{
  "n_layer": 13,
  "init_std_router": 0.0165,
  "norm_place": "pre",
  "norm_eps": 1e-05,
  "attn_scale": 0.177,
  "init_std_qkv": 0.0699,
  "optimizer": "adamw",
  "lr_head": 0.01,
  "schedule": "wsd",
  "decay_fraction": 0.608,
  "decay_shape": "linear",
  "final_lr_fraction": 0.0,
  "batch_tokens": [65536, 131072, 196608],
  "seq_len": 256
}
Below are experts of layer 7 (counted from 0) of a mixture-of-experts language model. Rows are named router (the router's row for the expert), gate (a neuron's input weights, with its number), up (a neuron's input weights, with its number) and show model dimensions 0-127. Each number is 128 + 32 x the weight over its row's rms, rounded and kept within 0 to 255.
After each expert's rows: "comes after" lists some tokens at least twice as common just before its tokens as in all text; "gets" lists some tokens that make up at least twice as much of what it gets as of all text. This comes from a sample of Wikipedia text that the model never trained on. Tokens count by the router's weight.

# expert 45
router [119  93  68 143  92 179 121  88 134  98 119  42 107 101 127 137 100 156  99 107 157  95 158  36 118 106 120 111  80 123 106  97 112 108 129  99 153 131 123  88  94 143 187 131 120 124 146 147 156 144  76 111 170 150 165 129 192 174 175 109 104  57 117 111  76  92  69 141 147  93 115 167  92 122 123 144 135 163 162  63 142 154  61 159  86 111 117 199 136 161  81 168 128 144 176 127  77 126 130 146 102 118 137 131 188  97 155 132 136 149 131 154 116  95 124 114 166 111 154 100 129  95 120 117 129  74 107 104]
gate5 [152  91  91 157  76 183 146 102 137 139 118 118 192 154  33  78 127 123 109 186 136 157 149 159 141 143  98  90 123 165 130  76  90 172  87 118 122 154 159 125 140 139 135  93 185 116 146 137 137 123 145 127 136 133 185 101 152 126 162 113 133 134 104 126 110 133 126 176 104 126 102  84  84 128  80 102 125 118 150 114  77 122 159  84 163 150 151  99 101 179 193 127 160  71 135 117  82  89 100  60 109 122 125 169 122  80 132 111 150  74  91 150  88  84  55 100 108 125 153 155 189  86  90 103 152 142 146 131]
up5 [139 158 108 146  55 122 118  95 144 107 180 136 195 168 125 123 124 145 125 124 141  43 177  98 132 126  59 113 135 134 136 155 145  68  94  91  98  99 142 153 196 148 105 141 110 121 146 127 159 164  91 156  62 140 109 143 107 123 111 179 130  95 158 132 180 112 133 112 115 114 112 123 122 157 131 101  56 117 109 115 169 167 119 193 155 155 179 135 131  94 172 118  33 153 109 118 136 118 130 110 155 139 160 131 114 206  90 117 144 122 172 163 157 142 165 141 143 127  88 140  85 127 115 167 111 178 104 194]
comes after: " (", "9", "(", "5", "8", "7"
gets: " |", " (", ";", ",", " –", "–"

# expert 56
router [123 123   0 131  83 137 168  78 125 102  79 105 181 138 101 125 146 148 120 132 114 103 131 114 147 162  94 124 145  73 126 108 136  87 123 117 122 137 143 111 108 133 209  74  91 136 143 157 157 131  57 119 136 132 168 143 146 139 169 111 133 110 129 157  97  46 117 114 145  93 107 123 148 123 162  96 113 137 141 115 109 130 118 174 141 139  96 119 126 149  87 138 133  69 114  90 144  69 151 158 115 125 192 183 217 130 137 106 136 131 108 172 133  56 146 144 139 148 162 143 153  77 141 115 104 131 158  93]
gate3 [191 174 140 117 162 144 172 108 170 121 109 102 116 178 152 121 161 188  95 108 106 121 132 111 102 137 167 175 123 166 115 171 168 141 123 162 129  81 146 161 191 179 176 133 150 110 144  99  76 111 191  93 108 151 168  97 119  94 145 119 115 108 126 105  78 154 118  97 165 138 112 137 135 129 144  93 126 194 153 150 154 190 112 139 113 108 160 133 128 164 132 120 141 130 104 101 161 157 145 146 142 150 148 155  55 141  55 127  86 175 171 170 126  78 181  90 170 137 106  90 178 106 115  79  55 143 104 156]
up3 [ 96 174 142 134 160 137 124 160 144  97 125 103  99  73 134 147 157 141 106 136 116 151  93  82 107 159 109 105 136 165 188 143 131 154 156 171 123 106 119  90 172 142 129  61 162 103 125 117 109  96  97 165 172 103  99  96  91 144 101 141 177 148  85 142 191 167 134 113  84 183 188 119 126 106 104 128  94 147  81 200 188 132 106 209 162 143 141 165 145 136 123  93 127 146 110 134 147  94 138 143 170 156  92 204 117 149  94 202  99  70 163 133 148 127 105 107 177 159 124 140 154  65 123 157  87 121 141 138]
comes after: ".", "3", "4", "5", "0", "2"
gets: "4", "5", "0", "3", "8", "6"

# expert 66
router [126 157  79 141 149 170 155  58 190  76 100 125 188 153 151 114 118 133 134 146 131  70 133  59 154 120  89  59 120 117 107  64 104  67 161 140 106 149 151  76  55  94 161 126 140  99 132 153 126 120  81 146 175 103 171 141 163 167 203 140 131  83 104 162 121  52  59 119 136 133 151 126 150  78 152  90 118 127 120 133 149 124  74 134 137  92 119 134 153 201 118 131 159 139 100 103 127  73 114 119 113 114 131 172 126 139 150 130 104 110 102 147  87  86 132 105 163 127 143 167 154 116 105 138 107 135 165 142]
gate0 [131  87 116  74 176 110 118 128 136 113 143 120 136 116 100 116 145 108 136 119 121 137 162 121 160 125 122 169 127 128 112 153  98 158 135  37 181 146 160 147 171 180 163 142 172  89 222 123  93 157 121 152 184 129 154 164 178 115 219 116 113 166 173 127  97 100 153 106 176 149 101 151 127 138 134 125 161 158 146 112  68  77 136 153 107 133 113  92  81 144 105 135 120  76 156 105 203 165  96  72 140 155 156 155 115 105 128 161 141 167 112 168  87 113 168 174  98 161 162 137 131 121 108 128  95  53 115 123]
up0 [123  78 138  38 167 154 130 137 164 165 119 182 124 142 154  84 160  69 149 133 141 142 130  86 180 107 113 142 152  77 118 109 119 115 158 114 173 131 161 102  74 102 139 146 151  93 213 128 127 111 143 139 141 112 117 160 202 106 189 107 133 138 113 150 155 136  87 105 159 140 133 169  84  85 161  99 167 153 116 136  87  86 105 147  78  97  89  40 145 182 129 107 154 123 111 158 183 112  94 110 140 126 139 162 106 148 182 148 152  83 136 152 108 102  96 151 119 156 149 184 109 140 125 143 110  79 165  86]
comes after: "==", "\n", "===", "See", " Title", " Year"
gets: " |", "|", "---|---|---|---|", "See", " career", ";"

# expert 36
router [102 118  85 144 131 139 136  67 153  89  84  44 166 130 141 113 161 137 132  98 121 122 152 108 107 139 114 147  87 116 139 108 126  89 151 135  99 137 155  93 122 151 204  74 154  73 144 134 169  78  55 120 127 138 141 148 187 169 186  97 160  96  79 155 105  42  76 147 157  99 149 179 152 123 112 108 122 110 118 110 117 137  85 156 139 118 129 109 204 171 150 116 118  70 108 100 108 114  77 113  99 140 131 145 175 154 168  76 126 157 154 155 162  79  94  98 157 125 186 128 171 133 128 148 112 118 101 129]
gate3 [143 124  90 122 145 109 143  70 140  86 128 143 152 170 133 119  93 123 166 127 125 116 134  56 192 142 177 133 126  93 135  27 130 101 160 179 116 140 146 177 105 127 110 138 110 129  77 164 133 120 140 162 118 103 116 157 119 111 156 143 107 135 196 224  92 135  93 126 147 113 133 140 136  76 161  91 101 126 164 169 183  60  96 104 138 159 125 105  97 202 106  78 199 116 103 106 147 123 114 125 106 118 149 116 131 101 109 131  54 121 112 132 108 100 166 163 198 143 128 107  79 116 112 101 141 119 173 130]
up3 [135 148  99 143 153 124 142  48 110 109 123 133 131 175 120  60 103 137 162 106 122 134 114 129 199 171 163 187  98  98 157 109 184 151 160 129 123 177 154  69 129 105 127 114 153 124  95 105 181 136 115 133 127 117  83 136  88 132 151 186 141 155 143 204 148 102 147  97 181  96 122 144 148 109 143  83 117 105 127 151 193  36 136 118 157 144 129  95 141 166 138  73 167  50  97 129 206  98 108 108 103 157 136 166 165 128 152  87 105  94 147 147 131 139 157 147 124 100 122 144  54 153 131 112 153 139 125 114]
comes after: ")", "\n", " |", "-", ";", " information"
gets: "\n", "-", " Born", " Location", " Clade", " Coordinates"

# expert 24
router [ 91 121  93 149  87 174 117 141 170  95 114  85 143 126 111 133 116 183 138 122 152 111 144  82 121 160  87 105  87  97 122 100 117 110 147  95 140 148 147 121 100 132 169  96 116  90 154 162 177  78 135 118 173 176 172 144 182 185 187  84  96  71  98 178  81  69  82 126 139  99 113 137 116 123 105 118 130 175 159 102 134 145 117 160 109 109 111 174 165 160  63 144 101 103 138  84  92 100  79 148 145  88 154 154 169 109 158 142  91 177 100 160 152  93 101 157 143 124 175 121 164  53  67 102 141  98 135  98]
gate0 [103 169 107 129  43 124 184 126 124 164 165  74 130 103 130 125  88 127  94 123  65 118 128  89 109 119 166 105 178 139 111 129 178  81 188 175  97 125  92 107 152 152 173 108 134 103 193 118 180 148 101 146 147 127 150 159 140 143 167  75  90  94  77  84 110  62 139  96 138 110 137 127  85 135  75 181 114 118 144 140 121 189  95  87 157 127 152  94 100 126  85  85 160 123 155 169 129 140 122 121 146 104 185 145 146 148 126 161 166 154 133 134 138 124  88 151 114 157 104 125 201 108  88  49 105 120 129 129]
up0 [122 130  68 138  66 119 147 135 150 147 169 117 151 140 140  87  58  63  98 110  85 131 119 183 125 127 156 133 101 124 116 125 150 133 137 157  29 171 126 103 115 140 151 163 101 204 106  74 111 118 118 118  67 158 159 158  84  91 125 108 132 108 114 114 175  94 141  99 133 141 101 145 103 118 118  71 154 107 141 129 105 106 167 107 101 156  95  48 153 134  69  69 132 104 146  78 108 113 130  89  94  79  95 131 173 113 105 121  84 138 140  86 119 163 100 135 116 183 106 216 137 117 133  99 114 137 129 159]
comes after: " ", " |", "–", " +", ":", ";"
gets: "1", " J", " W", " X", " Z", "5"

# expert 29
router [ 93 169 119 134 118 178 126 101 167  89 129  63 153  97 156 111 124 105  93 114 169 115 154  96 169 148 107  83  45 119 146  82 137  72 147 124 155 166 116 139  88 166 121  98 102  68 139 163 185 107  56 139 149 154 145 132 166 124 132  77 164 112  81 107 114  76  76 132 140 134 126 120 141 107 139 109 155 147 148 143  84 155  77 112 117 114 114 141 186 193  88 162 123  91 127  60 101  94 104  99 117 159 153 180 238 107 139 121  92 155 133 129 113  92 150 129 166 102 161 123 133 132  96 114 135 111 115 115]
gate5 [157 171 115 116 126 115 112 155 141 104 100  96 106  74 112 135 173 176  92 106 145 123 145  89 120 103 162 152 142 131 190  53 114 148  85 117 184 158  92 101 123  51 133 152 106 120 141 105 143  91 124 106 125 128 126 124 167  97 129 134 138 152 152 134 116 153 184  79 133 136 210 135 152 147 141 119 128  96  79 133 103 142 151 147 148 153  40 105 133 152 146 124 201 117 135  97 107  40 166 167 144 114 157 100  91 133 130 229 145 152 119 131  89 147 183 176 121 177 106 174 115  79 124 110 105 146 106 138]
up5 [128 103  82 122 146  69 103 133  99 131 116 100 100 100 117 146  92 100 118  90 125 156 131 126  95 126  82 176 161 175 140 121 150 123  91 106 134 120 121 105 172 148 138 146 180 114 129 107 137 121 132 135 107 147  98  97 163 223  96 152 144 114  74  75 133  70  65  97 155 130 108 159 160 138  54 100 101 116 101  95 137  55 108 166 107 177  86 129  78 131  80 144 125 126 113 159 159  91  98 157 102 153  78  92 173 146 126 133 131 186 131 138 140  88 115 100  85 150 132 165 169 129 136  83 150 110 151  20]
comes after: "\n", " |", "==", ").", " ==", "==="
gets: "\n", " \"", "==", "===", "====", "\""

# expert 61
router [ 63 157  16 138  72 199 126 132 134  96 106  91 150 160  76 139 129 137 105 138 129 101 132 125 128 104  98  65 128 140 138 110 134  73 136 131 141 136 100 118 120 107 156  92 114 104 163 148 165 100  32 157 134 130 129 144 168 124 164 106 152  41 140 115 109  48  84 179 140 119 132 135  97  63 138 143 111 112 111 107 112 144  93 136 161 128 124 131 119 164 141 135  85 103 101 107 119 120 138 145 142 127 186 197 211 132 119  92 110 163 140 159 100  89 104 104 156 130 131 126 160  95 124 109  96  98 146  85]
gate2 [ 86 147 229 125 102 121 109 127 177 129 103  87 121 156 140 149 134  35 132  96 138 101 163 141 108 109 121  86  96 190 193 108 116 133 102  75 118  90 153 106 126  36 130 141 127 181 192  97 103  91 133 149 103 105 108 117 108  70 140 112 135 112  97 113 149 149 137  94 128 158  98  84  92 127  72  98 150 128 140 142 101 117 161 124 124 171 113  75 137 162 157 131 114  81 142 162 102 100 128 163 136  84 163 136 123 104 121 111  83 130 116  70  84  75 101 107 183 111 113 137 166 150 129 110  59 151 145 141]
up2 [ 86 119 204 139 141 102 136 139 149 123 126  69 163 132  80 168 123  86 123 151 114  95 145 152 119 156  83  87 113 167 182 119 131 124  98  77 161 108 120 106 139  91 118 120 100 136 164  69 123 108 170 150 139 117  95 111 104 109 125 137 149 110 117  92 143 118 137  75 168 133 120  82  91 116 118 142 178 102  87 137  94 109 145 124 126 143 142  85 152 134 163 130 169  57  88 144 142 103 142 206 104 115 225 126 166 138 147  97 101 147 108  48  92  72  77 152 196 146 136 148 135 104 122  75  83 157 176 164]
comes after: "1", "9", "8", "2", "0", "7"
gets: "9", "8", "7", "0", "1", "6"

# expert 31
router [ 85 104 115 169  96 197 101 105 182 110  97 102 139 130  99 112 115 166 117 103 163 107 146  77 122 116 139 125 102 115 102 109 120 102 109  93 128 125 175 143 122 137 192 118 116 139 130 123 188 124  81 119 146 151 203 125 185 141 182  60 109  89 129 170  93  80  68 181 135 109 111 134 125  93 114 161 100 160 130 109 119 154 126 167 159  93 113 187 154 170  47 158  83  84 116  99 149  67 123 153 139 116 134 182 170  98 160 146  80 144 139 151 140  99  97 115 143 110 146  96 182  90  70 148 125  95 161 112]
gate2 [ 92 161 102 153 118 180 144 138  33 130 116 115 134 138 104 152 111  92  99 117 130 150 116  83 107 146  90 174 135 169 160 102 134 137 209 126  56 139 104 116 154 145 189 108 114  95 134 130 177 100 115 109  85 130 183 117 146 146 137  88 114  74 161  97 172 113 121 128 113  84 133 186 132  97  82 131 150 112 164 104 144  98 118 181 149 182 150 153 115 142 137 120  74  87 113 135  94  53 149 178 157 111 176 146 155 142 159 105 151 116  82  96 149 124 116 108  91 121 141 197 130 107 122  44 164 137 133  87]
up2 [144  85  96 156  94 129  63 127 104 109 150 129  73 145 105 198 110 119 148  90 137 109  87 122 108  65 102 112 154 143  83 115  99 106 151 140 186 225 154 127 146 139  97 106 134 132 120 139 111 122 145 154 105  82 113  90 105  20 137 143 139  66 101 169  94 113 133  43 125 163 177  99 104 146 119 123 115  96 131 151 150 197  96 140 145 123  85 115 154 145 146 144 175 130 177 123 161 134  91  93 134 135 159  95 115  94  90 107 190 102 166 120 113 137  62 162  75 115 125 133 109 129 158 137 148 128 122 106]
comes after: ".", "0", "9", "1", " (", "'"
gets: "1", "9", "S", "C", "T", "D"

# expert 116
router [ 93 176  51 148 136 175 143  91 135  69 129  74 174 133 127 101 179 175  99 139 154 121 144  76 105 138 135  82 105 124 112 120 111 113 121  88 133 129 119  75  82 119 168  87 142 117 170 156 148 110  52 107 147 109 171 185 168 160 173 129 161  62 136 156  91  64 105 103 152 152 134 149 113  63  94 149 143 158 130  85 146 159  73 163 138 123 124 119 128 142 145 139 102  89 118  79  96 120 111 115 137 150 158 189 216 136 161 126  91 185 148 164 106  83  88 109 133 129 131 119 134 113  92 144 141 138 146 152]
gate0 [120 139 135 140  84 153  75 171 102 140 122 103 118  90 135 115 129 137 108 137 166 143 136 157 117 127 170 126 136 115 200 168  98 109 144 154 133 206 107 114 124 141  67 100 145 101 129 147  92  60 142 159 112 158  93 151 130  95 132 111 116 131 101 152  50 135 131 134 175 138 206 145 182 127 106 150 121  50  69  58 119 144 101  90 161 150 119 118 165 137 135 145 102 239  98 145 116 158 136  99 155 168 151 127 134 112 121 101 182 106 121 130  92 135 112 144 184 144 147 175 116 110 125 125 215 126 126 172]
up0 [152 135 124 132 131 135 124 144 128 150 112 124 166 128 144 115 112 102 180  92 143 157 124 138 157 140  77  99 130  60 138 139 119 136 125 179 147 166 164 162  58  50  78 188  66 134 166 103 162 141 125 119 150 128 129 111 125 101 159 121 113 135 139 194 114  99 139 137 117 100 107 128 145  91 155 166 123 107 167 128  82 143 141  60 102 104 126 103 110 195 117  79 126 100  91 142 131 118 108 142 170 120  93  77  66 111 142 114 157 211 118  84 133 132 192 134  73 235 110 112 134 123  78 110 104  90 140 162]
comes after: "2", "0", " ", "1", "9", " January"
gets: "0", "2", "9", "1", "8", "According"

# expert 125
router [107 158  96 143 102 165 159  76 153 107  84  86 165 163 144  99 153 125  92 119 159 111 119  79 127 131 100  73  63 119 115  76 106  86 145  90 124 140 137  97 126 107 189  74 108  95 167 147 171 105  42 127 156 145 147 135 163 144 145 134 154 128  86 141 105 119  59 114 134 124  99 132 106 107 150  97  97 122 152 124 117 203  99 138 156 132 123 159 180 163 134 109 112 100 111  71 139 120  98 108 147 152 204 212 217 107 176 110 101 154 118 157 121 117 114 129 163 121 183 139 154 114  71 123 123  94 130 136]
gate0 [172  92 148 159 112 161 150 151 110 171 148  74  76 119 116  71 162 148  24  98 119 161 104  94 166 110 175 169 141 115 137 150 162 135  55 132 156 187 181 183 118 170 136 102 133 144 191 122 147 118 124 120 160 138 121  74 165 132 134 139 126 127 102  95 137 117 152 101 147 108 170 114 145 110 121 158 132 113 151 138 137 115 170 150  97 105 126  47 154 124  92 196  65 112 149  79 139 154 139 127 124 130 110 102 163  83  83 137 125 141  89 100 118 157 177 149  78 162 131 116 135 104 144 122  75  94  96  65]
up0 [160 131 121 207  56 127 126 165 102 135 128 113  56 104 133  77 150 153  86  91 140 130 151 120  98 151 176 204 119 157 107 142 106 181 126 144 147  91 101 147 110 251  99 119 145  60 118 139 132 105 114  97  92 189 120 124 146 167 135 104 182 114 111  91 119 141 160 136 127 137 192 176 114  79 114 146 182 129 115 116 110 107 106 152 162 142 140 144 157 149 148 105 137 156 137 165  82 126 125  85 141  92  64  95 105 114 113 165 148 150 125 173 110 128 160 131 136 153 203 150 141 113 140 156 168 110 125 151]
comes after: ".", "\n", "==", " ==", " =", "==="
gets: "\n", "==", " ==", "===", " ===", "===="

# expert 46
router [ 90 132  77 160 101 216 112 142 154 111 102 108 137  89 138 134 113 142 146 117 150 113 116  88 102 151 127  94  84 127 162 115 118 129 136 134 129 149 149 129 111 132 175  63 128 159 154 115 132  91 130 120 156 165 141 139 159 154 191  95 122  58 158  93  86  61 106 175 142  84 113 124 156  88 112 105 128 152 127  96 129 175 147 152 120  90 139 155 185 151 114 122 124  62 150 119  82  77 121 143 148 163 146 177 255 144 141 135 124 152 107 165 135  66  89 153 164 123 147 137 183  75  76 132 164 138 115 119]
gate3 [131 104 148 163  94 145  94 139 139 114 114 146 123 120 145 132 122 127 138 113 114  98 114  97 131 159  97  79 119 137 138 119 109 106 102  57 134 128 109 161 153  77  87 172 138 115 142 105  97 132 112 124 117 133 164 142 154  80 159 136 118 144 161 189 127  90  20  94 168 119 184  73 114 109 171 113 215 136  63 155 176 118 132  86 131 120 124 112 111 141 155 141 132 144 124 173 116 112 176 159 152 225 146 105 110 141 159 125 202 187  49  89 147 133 178 120 173 148 138 147 128 185 148 127 150 139  90 119]
up3 [123 155 155  89 106  82 119 156  65 123 141 157 152 151  76 199 158 119 142 154 131 133 148 137 128 115  93 184  91 119  60 180 151 115 154 131  58 115 140 117 169 152  91 115 105 142 144 139 183 140 103 183 154 156 130 191 128  90 132  87 133 125 135  81 194 114  99 162 133 159 104 114 156 118  98 166 108 142 106  44  90 106 156 117 188 141 147 144 130 141 154 120 127 148 190 145 158  97  70 115 140 101 100 144 153 102 120 118 109 103 172 134 102  92  71  95 116 121 145 157 203 121 123  83 108 105 177  76]
comes after: " (", " |", "-", ",", ":", ";"
gets: " S", " A", " W", " D", " G", " C"

# expert 73
router [129 145 111 152 118 200 138  99 156 121 127 105 139 132 168 150 152 184  83 172 117  72 147 116 154  85 125  99  69  89 128  98 142 110 144 121  87 135 101  86  82 106 150  90 129 146 125 136 157  93  41 162 146 129 156 122 174 111 146  97 138  29  95 133  82  65  61 115 117 120 159 108 111 118 114 117 126 132 144 116  97 185 135 185 114  97  91 166 211 131 124 162 107 165 157  80 125  98 118  87 134 118 130 139 179 141 126 102 120 148 150 179 114  80 101 120 151 105 148 148 162  60  88 145 169 125 134 146]
gate0 [102 109 127 157 167 134 156  98  83 156 169  94 173 105 115 103 111  90 138  98 141 135 114 162 138 149 140  85 116 151  72  86  49 139 126 115 109 170 105 165 215 144 161  99  93 109 134 113  90  84  96 161 160 140 121 111 163 119 113 151 145 154  44 112 170 168 140 104  92  56 134 110  97 146 138  50 101 111 128 117  78 129 152 151 141 138 159 120 149  95 216 135 170  87 199 102 148 130 136 134  97  88 140 147 151 145 104 138 132 113 115 170 147  86 162 150  89 143 185 110 119  63 139 118 124 140 157 108]
up0 [115 110  80  80  97 136 100 158 164 109  50 131 155 152 113  85 133 133 147 136 114 220 156  80  67 124 108 167 130 130 174 136 152 144 112 141 115 135 127 134 116 142 103 179 171 121 127 102 136 154 160 114 134 225 156 129 134 133 161 139 130 127 155 192 165 102 133  83 150 197 102 152 150  96 202 146 133 124 121 136 170  82 109 159 111  92  91  82  88 186 123 120 141 127  84 158  95  91 103 163 108 194 121 134 108 122 178 159 141 132  56 133 121 172 129 115 129 110 119 139 155 188 140 139  88 114  83 139]
comes after: ")", "3", "4", "6", "7", "5"
gets: " |", ":", ";", " –", "):", " as"

# expert 81
router [113 101 115 137  96 170 148  75 177 109 134  86 154 110 117 132 127 140  80 155 130  99 150 102 146 141  95 103  81  90 124  75 120  93 119  95  99 151 173 113  85 135 175  99 113  87 152 169 158  96 110 125 173 181 168 177 191 176 176  97 106 102 115 159  83  74  94 146  94 103  97 160 134 131 125 140 109 141 141  94  91 154  92 186  86 132  96 174 172 179  68 149 103 104 169  93  86 115  93 145 106 129 176 158 176 125 156 155 116 167 121 140 139  75 103 109 154 142 169 125 173  80  84 106  98  80 109 135]
gate0 [121  95 102 173 168 133 126 117 129 103 101 110 105  93 139 154 159 139  87 151 145  83 154 124 137 157 101  83 127 103 137 129 109 156 135 169 160 206 106  73  54  64 133 113 129 160 142 190 128  91 132 110 157  72 157 211 198 108 121 143 164 141 170 160 113 121  98  79 101 167 123 104 143 143 124 177 148 108  95 106 119 148  86 139 138  88 144  96 191 144 139 100  99 121 152  66  51 133  85 109 119  78 108 154 152 129  85 124 184 139 193 145 142 130 163 110 124 119 116 135 142 150  87 149  84 150 158 167]
up0 [ 84 115 122 131  97 138 126 170 151 158 123 116 155 140 132 130 152 112 187  79 101 128 133 128 122 123 176 172 149 141 129 105 153  99  91  68 111 104 153 197 195 138 143 117 199 116 127  94 121 139  98 111 106 155 147  54  75 202 175 120 129 124 154  75 120 123 133 142 172 114 174 114 132  80 104 146  92 103  91 138 154 140 127  69 160 164 151 153 125 204 117 143 104 155 150 131 147 106 168 103 168 148 204 140  93 152 162 118 112  84 137 139 119 118  54 194 127 141 112 137 134 129 138  88 208  92 114 135]
comes after: " |", ";", " a", " with", " has", " have"
gets: " ", " been", " +", " −", " were", " was"

# expert 90
router [103 116 115 145 102 191 125 145 176  88 128  74 161 126 114 112 122 194 132 117 139 101 144  79 129 133 117 108  48 116 129  99 108  85 125  87 130 117 151  88 118 160 168 103 103  77 149 160 159  62 109 126 170 166 173 167 169 189 197 102  99  72  98 151  93  76  92 127 152  91 102 157  98 120 102 132 145 171 168  80  98 159  90 158 128 113 108 167 169 169 105 146 107 114 124  96 105  76 103 120 154 141 158 167 173  90 148 115  76 152 111 165 128  72  95 122 134  89 144 136 171  89  98 124 113 104  99 101]
gate0 [104 126 107 108 156 130 145 131 140  70  83 123 134 133 109  99  95 143 133 208 105  73 129  99 121 106  84  93 134 105 110 115  88 143 168 106 137 117 163 124  99 123 112  87 169  67 166 198 127 116 139 106 124 203 162 145 117 126 124  83  94 155 145 177 108  65  67 105 125 140 114  80 145  49 111 113 149 140 121 142 145 154 102 173 150 109  71 129 158 201 124 127 117 129 153  62  91 171  75  72 145 122 126 144 122 118 143 185  85 161 155 169  79 121 123 136 159 139 159 163 105 154  67 120  99 138  84 122]
up0 [101 140  66  72 154 119 170  94 120 115 155  87 136 105 128 165 160 105 105 121 151 149 153 181 119 102 116 153 145 143 148 150 124  75  90 129 134 138 106 109 117  94 106 135  97 123  79 120 119 147 102 129 205 107 173  68 116 122 184 164  99 159 171  80 109 136 121 177 110  86 150 163 138 107  89 153  79 107  73  74 120 147 140 141 113 116  79 198  92 122  99 188 135 154 121 116 120 157 156 152 124 136 151  59 135 106 122 120 165 156 188 159  79  39 151 123 121 135 150 104 151 113 139  42 126  93 110  87]
comes after: " ", " |", ",", " in", ")", " the"
gets: " ", "\n", " |", " then", "press", "τ"

# expert 95
router [107 113 103 156 118 172 138 132 160  98 119  95 152 139  86 136 150 179 128  99 130 122 137  74 152 152  93  77  81 101 142  83 105  75 127  78 118 149 142 107  88 128 173  85 111  78 152 163 179  95 134 154 179 183 176 146 181 185 188  99  91  85 108 171  75  63  54 153 154 115 119 163 103 125 125 138 128 152 147  86 133 148 103 153 130 132  94 179 154 170  77 159 115 112 137  78  98  93 104 142 129 115 167 164 164 126 135 129  90 145 125 166 138  73 109 136 158 130 176 136 164  99  73 119 150 106 139  86]
gate0 [129 163 139 147 135 172 104 162 179 166  81  85 128 138  94 138 138 153  67 150 175  94 116  76 142 147 141  66 114 180  67 130 138 112 130 115 116 157 159  35  68 118 175  78 141 161 108 158 146 149  95  75 139 103 123 153 169 101 106 133 165 139  87 101 136 119 111 139 180 134 104 128 157  55  71 151 175 115 135 124 134 139 103 100  91 139  58 120 142 137 122 153  93  79 165 125  77  93  94  78 147 159 165 123 130 145 111 119 106 124 147 117 170 124 158 131 186 104 101 145 130 116  72  99 126 100 159  71]
up0 [178 102 178 141 168 156 155 131 140 144 122 188 121  99  88 111 107  89 105 140 111 130 107  97 159 160 153 115 173  69 140 159 157 119  70 125  98  91 121 133  84 167 135 101 117 154 169 122 127 107 208 170  37 114 112 167  72  57  88 127 181  97  96 125 111 125  89 120 147 160 105 112 136 134 124 122 151 158 152 169 101 157 145 133 113 141 133 120 139  94  94 112 121 139 147 147 138  66  97  81 113 219 138 108 124  61  80 157  97 116 143 118 177 194 139 103 174 117 122 166 159 103 163  96 127 136 128 109]
comes after: "1", "0", "9", "2", " on", " January"
gets: "9", "1", " the", "0", "2", "6"

# expert 49
router [ 98 113  63 130 128 192 152 114 143  69 107  83 176 120 142 118 118 155 134 116 147 146 150 152 128 110  84 117 114 124 115  83  90 101 168 120 134 153 142 152 122 144 137  96 110 125  98 153 128 123  37 141 137 129 190 149 195 124 166 130 121  36  90 122  89  79  57 140 125  85 152 145 134  89 114 123 146 164 162  91  66 155  76 188  96 100  72 124 152 126 110 142  87 129 136  93 136 134 122 139  95 119 166 156 205 156 146 127 151 149  93 136 125  70 102 110  93 170 149 182 168  97 125 106 114  90 128  94]
gate3 [155 106 103 170 101 126 110 100 148 128 134 160 117 104 112 146 160 117 122 166 123 111  87 119 107 109 105 151 138 167 185 165  65 130 158 132  66 165 165 102 145 140 178  98 121  57 128 120 161 145  87 139 116 211 142 116 186  76 167 132 145 157 147 200 149 116 164 111  99 114  46  81 161 128 116 118  77  98  79 195 116 119  84 162 110 180 154 171 152 161 141 159 145 111 140 164 138 130 160 145 127 156 148 145 112 127 164 178 131 125 124  94 120 105 116 149 128 163  76 200 104  93 120 145 170  94 132 184]
up3 [141 187 214 115 143 124 119 155 180 176 147 150 156 105 129 152 138 112 102 107 141 142 170 154 122 157 140  99 101  57  77 101 127 116 105 101 131 108 119 103 106 113 144  78 177 157 102 122 129 172 200 190 150 105 110 140 119 176 118 110 127 124  61 133  99 162  86 132 164 165 161 162  54 220 174  97 126 128 150  64 136 166 157 103 173 105 191 115 121  94 151 143 127 123 122 155 156 102 161 107 141  78 104  99 105  84 124  97 106  97 166 191 131 118 117 114 147 135 168 118 159 122 107 138 116 105 117  97]
comes after: "0", "1", "3", "2", "4", "5"
gets: " |", ".", ",", ":", ";", "°"